From a checkpoint of a small mixture-of-experts model trained on Wikipedia.
Size: width 256, vocabulary 14833, 84.7M parameters.
Experts: 32 experts in each of 20 layers, 112 GeGLU neurons an expert, a softmax router.
Training: 329M tokens, 5242 steps.
Below are experts of layer 15 (counted from 0) of a mixture-of-experts language model. Rows are named gate (a neuron's input weights, with its number), up (a neuron's input weights, with its number) and show model dimensions 128-255. Each number is 128 + 24 x the weight over its row's rms, rounded and kept within 0 to 255. Numbers have three digits each.
Before each expert's rows: a language model's description of what the expert responds to. This comes from a sample of Wikipedia text that the model never trained on.

# expert 26
Description: Biographical verbs and role words, such as married, born, died, directed, Preceded, and football positions MF and DF.
gate0:108080123139138139113114146080116167140174108132123124147103108115103115127070141116125139112105134109121151118128170140124096120125114140102145165174131139143082140139132104115132106134143110130115150103114113123136161098165104138151149117134073085154118089103096136110162144108105110089109136064144143132139127091104099126139118163130124139149143142109138165114113163120095163148126
up0:137154105170132058144132153139096135163148062138134139116072115082115158086095133163150111137113108099147084109116175127116141147158132120140136146151137130149102121159123121137141112132147107129135115125141111111123144143171111129178142111171121158136103087143104128122167140098163119132104148114144171141112102104138119139123152158125152123105086161101153144119172142117140156161118

# expert 10
Description: Inner digits of years and numbers in data tables and race results, such as 9 in 1979 or 7 in 7.75, plus spaces before cell numbers.
gate0:092155084135114128069120134117130141141143110174125137098083100120104153135120121113107159095115137125124128103087132157164096107127112165100134109119122112126084130111098137111141122141142068173102146113135093122109136123124156161117147109124158132108162081162174134157135137121140151154117088139107124114162111117133123131145144146085139146145071125106121130141135102139124151146136
up0:124125136115124099146159120119125151111113144118136092139128131128119147121143123124108130114143079081125083120125169096138091128107155136156119134127121113138097149131119140111172118106092131180129138096136140110179138126130159133130191126087173146103141118099141149170125139116126123096130137155147128115106149101101085119127113172114149162117107113156133145147132093117125128167113

# expert 11
Description: First names and name pieces of people, often in cast lists or tables, such as David, Robert, Bill, Matt, and -ael.
gate0:178139092122154115122123154076113124123149107109100120097091110126125134117138121142120122138162095112153098106091130150105208144150081107148090118115140154150118173119161154135187159102169125124180121147157129128119113098096123110156130143109130105153105139156112124130144102156122130149127107145127101122079101108141129153140169102156099100130135118134114132152165149137194100114133
up0:148153098109135132147096115163103124121118131076117107127119147108125108085135123119136115135101123135133109103136123152122154151124140146161147163101148135119103135145114173081106141141143116157122124136121127147133145090110133171135079117151152104157182137122151137123133105109168088120108161147109125131136123095123121141170138111172142099150101102133090140141116173152166076133120

# expert 3
Description: Single capital letters starting names after a quote or bracket, plus opening parentheses and LaTeX symbols, e.g. "K(alokhachya), (K)en, \, {.
gate0:146149132126174149117111133112126071123153105123169120103074108110133092134111144114117120115123151088123131130116134108090164146100155098086096120128104141111131145096142104104071116122166101135119133154124131135159141141102156140107126135141107150130131107178136118119118147162130115155110088106151094124136142090100097117103138139105103115099173124126140096087105075121136093099161
up0:182132139128158170142101143135082079130128139080147098088095158139149146106111138158095157100120143089147102137113174124151134106145143136093117063146114143142122158134099141165095079091114100147106134137156183136155132144144153182111138162133119104131101108105157132149123157194119072137106102135122099110136190113151108149129122128075137181106145099115145126136100097116108124129143

# expert 16
Description: Conjunctions, auxiliaries and adverbs mid-sentence, such as and, was, first, originally, widely, plus the zero digit in numbers like 50.
gate0:104163074134166168119100146123131097137110075114128145135116089139161154098124122171099105139123121085096129128167117162120144131146121153130118152126115081117170191115132112170103158126136130113135151118112112134119128097132121148124175127141175152111154112101115143108207081144136109123106155102107127151105102144131110124134137098141158117160155139128133149130170122154166113116132
up0:104106185137115101137129132126142126123105125146120134094154133111156096132151095116179131099155158140102187158164124153165127160109071095109092167145181121125133128132149072130132114142140114093147107085097145142114088126126148159113121130112108112114126134130118103140130139130086120101138150167141082109105167076152110161131072134127127126135111144116093139101094108146128134117149

# expert 7
Description: Words and word endings inside quoted titles of films, songs, episodes and books, such as Dream, Love, Star, -ird in Mockingbird.
gate0:182126100095170093120114117105130127093139112152116137119109153127153125149128173087092124116124112076119149141174092149116105151104147172105137123124130146132125104092138127096138134159109105157112157123143122105130135151177122132101118125156130135128087109140120211122142197132127141117125165117104155134188121126158111122116141131139136153144082133105127092165107167131116117142123
up0:149115191156096130131115149132140152150128138112130128148095098122129153101147107130124152148153141137112058146127150163115119140149114094176180135108099096115077150152120134155117124117106158114157124183133107154128118092090123115126128132126118111141127150161093076180097126131147125128134133124126167128111108155135133115121121136088127111118158147160139129125152186152120119149126

# expert 8
Description: Middle digits of years and numbers inside tables and lists, such as 20-1-3, 19-8-3, and decimal points like 2.2.
gate0:127098094162109195124125139150096121107127126125157130129139161100138117101136120123106093144133082159113145149101145108071104171099138142134102121115136119159139095103125123059151172185133103075144143153166083121154149138111117159124142154121134130123139114137126120115093138102104131117096098096117160153118128146117102178081139110144149129158176148131130125133115151074148130125115
up0:121135103131146105131132150109134148100151120130161113099135085125163104107115140118118144128157141150125139140110119110143145132138131117174166099114133135125175132130177127159115148149063128147126120122128102096118135132126130112087092088153154182127083101106162118158130123129116136127128123135155130139148180135133126135181175142109156168133153119123134075128085161107152149102152

# expert 31
Description: Verbs and words about releases, sales, awards and charts, such as selling, entered, won, sold, published, chart, £.
gate0:108157167110147140121100164117155137102096127125100130074118102112112107141100172132168150172131158142068127101153124113084119092163140129139120144110153136130163138071127104138144097154163131157135137138140108134103124135099111137076086115137113087115112115175156162112146160134154145173116143153126089152092145157078134126122116158105088117158119114096102143116130125171118161138107
up0:098124105106151150085138086120113155140098136137101136131105130142109161124167134122087147136119137108116137089071146097142115125095124134157159138134117138100153107116133182130135164196124125139154148099140138173149138164123152158110131160131107174133106124111160073086138105136110135133095103108111127124133192116119111138088133137167143118102140106172167117125105116121111122122173

# expert 19
Description: Nouns naming people, roles and groups, or ending abstract nouns, such as director, politician, songwriter, members, development, system.
gate0:101128167107151098156093119143148087137112130122145104088164150128142138139139115128138067135131111141167124137107148139098148104109169162121125139123127099124111137126158131119121127161131133152135126105096100101165135163115137160121145153140112170137148130120072111179159093154086144094148112138134130158093152133146103118192131120146171148148094150141136106124137120105122124130129
up0:118145134085095093143140111103116163132098108128154127167132097123108131108148134124130126132130128145105096159124118175107137092170123126103152083123129158109110107152122121107170104133123133143101136161060099134149101119133110136127136132135121138152119104150137124108100114132146141152035140129116135108104151117167117122176108130157114125126130113155125160138099146144133128166112

# expert 4
Description: Articles, section markers and list dashes opening biography sections or table cells, such as ==, Early, Personal, his, attended, graduated.
gate0:105100095114115126115152090150107154115146138102060129117106128131150147156151124116146102127163106116143106103095103158113107127146126132113152134164102184123134125114138107132148144141141129150128147142115136114140129145100132124179146075134104165150147110137129119134126133115138122147101126122093096138136126144095115160081157194126128118164120121090143105166119113124148137125176
up0:143158141165149135153151159117124107097125098157163163154154149138132142137156143107133135111098108093091103156105133107122159132154131117125101161080125094139147141124110110101160117105133102169144115113160088095132119128094101152134109159097136140148101156137163160127108119113126145104156162141134192109133124106145142091147112072122133151156164154153114120149147122094135119143096

# expert 24
Description: Middle and final letter pieces inside German, Dutch, Slavic and other non-English names and words, e.g. Poet-ik, Welt-ord-nung, Gutiér-rez.
gate0:138159126094095110138122151151141155113094060107119108108169112131160105128110174101115109110150087121116107102135095102145130113079087131090135149100118152141125130112142104116101119164141127117096113134094122113127121135131102132141138120127132107123134151119095124137120081135103090131107161137118113129135163140130130139136081102095118111129113160122116155115110141109130096129166
up0:111132161132133135160130151117127148119068107113115130183147094136144128093115151138119108140123126140131100127098126074138092123102114159109141122116109122101073192123089113141111113148124109081143091122080115131125129114110154121140113112151108128127125129124089132125065102183147125126125162141130123105127120124109120140158114104138146124110095152176114128134159149122115129124197

# expert 21
Description: Nouns for buildings, structures and places after the or a in architecture and geography text, e.g. platform, roof, building, lighthouse, town.
gate0:127143183125163139126147103121134138127105151106182162135140168071129170085081129117119129159132131122141143095175085130093126112129132129125129141149143122110165134146108127115111090161118146111127126150120146089122121104143099115105075132112127129123139137125150150131136108137165139101116126113139147071131160091125099128115126155150171112104133112142121146148123126138108110170155
up0:178086150101122117184117092121089100144106099098115174125131103134138111133136101122161111150133148107158146146099164105164121155131143145169138172181116095108140096156114097114161144127163129122116111108117128140170137142111099140109125116128135111117100117151125123130094119163128107133054128111120121119127116170159142136100140121120137126097109109138098128081119134114141129139162

# expert 30
Description: Capital letters or first syllables starting non-English personal and place names, e.g. E-ichheim, I-xopo, E-sterházy, Kar-amarko.
gate0:114087133129122170127136071103138137129147164128122151134115125117112143079133132095098141163165100119125125062134145134125128155163102111095129177147107157066110118123133149080093092132125153131175167134139121172155122114110141160101140133105126116129107087096147087105125119131114146142119152115120155076086129116152131108143052144105078149132151134104118123121084124140163116133105
up0:131180127103124143130132179143130132124097103147108095131145140148097122128124099113121142092113101118102117150112140177160140154113111131162138118140116086165154141144112097118199142131142144093127108105164082137157110110070123161109118166110129123150133130132127155105142124116144140116117148150053099155130144150114118132158129129167163129093161132114136145117154135109125149113131

# expert 2
Description: Subject pronouns and following auxiliary verbs, such as She, he, it, was, has, had, often right after a period.
gate0:164121106120158133126116159133122136116151120127093152105123118174138131127091187088173120091149126087128150074109125108098127141114091117097119162110094102139155100159157144119144111137081159142138124139156154151153114174146146178127140156138137143141158147112056136164122156113113125117142119150151124132115127159107106158144095163146131156171147150089130091108107131130129096165150
up0:152124100121161125115115123129135118153153155109158124112132133108151190139083158160141131131151102080125171096145107073131131152124128171099092161164150154150141125117070118125140148125112086098121133203146123135097125094121145102142092121132179148145103153145143144128102189142151138120126141118107131149123114132166152092118148118115170126117156128150082132148140124129131130145088

# expert 23
Description: Table row endings and separator lines, plus verbs and particles in story-like prose, such as to, returned, soon, crashed.
gate0:122092093138152119128117111162119113105170172170159084160140135153151133120165105141123107115139136141075137094117094120106163117148155141092135163112134111132144103126140147137109114166098120116110146133135097069157165123132164104117137163125113059121142112182121126149148112125158105115113105119142141129118124152140103124118115149146147135167131100108115123151131123087154146122143
up0:131121127083145113115148138171128111116100197093139092133209132124110121152155119097098118172134165132107146141100105146171150149137112109103118147131134123152135124162115138151109159125114064156135122120112116133125097120092150105134111124122125117127155140139125085130157118098135115120105139119104136125125066126153127136105142108142135152119129118118120099163103121101111183126108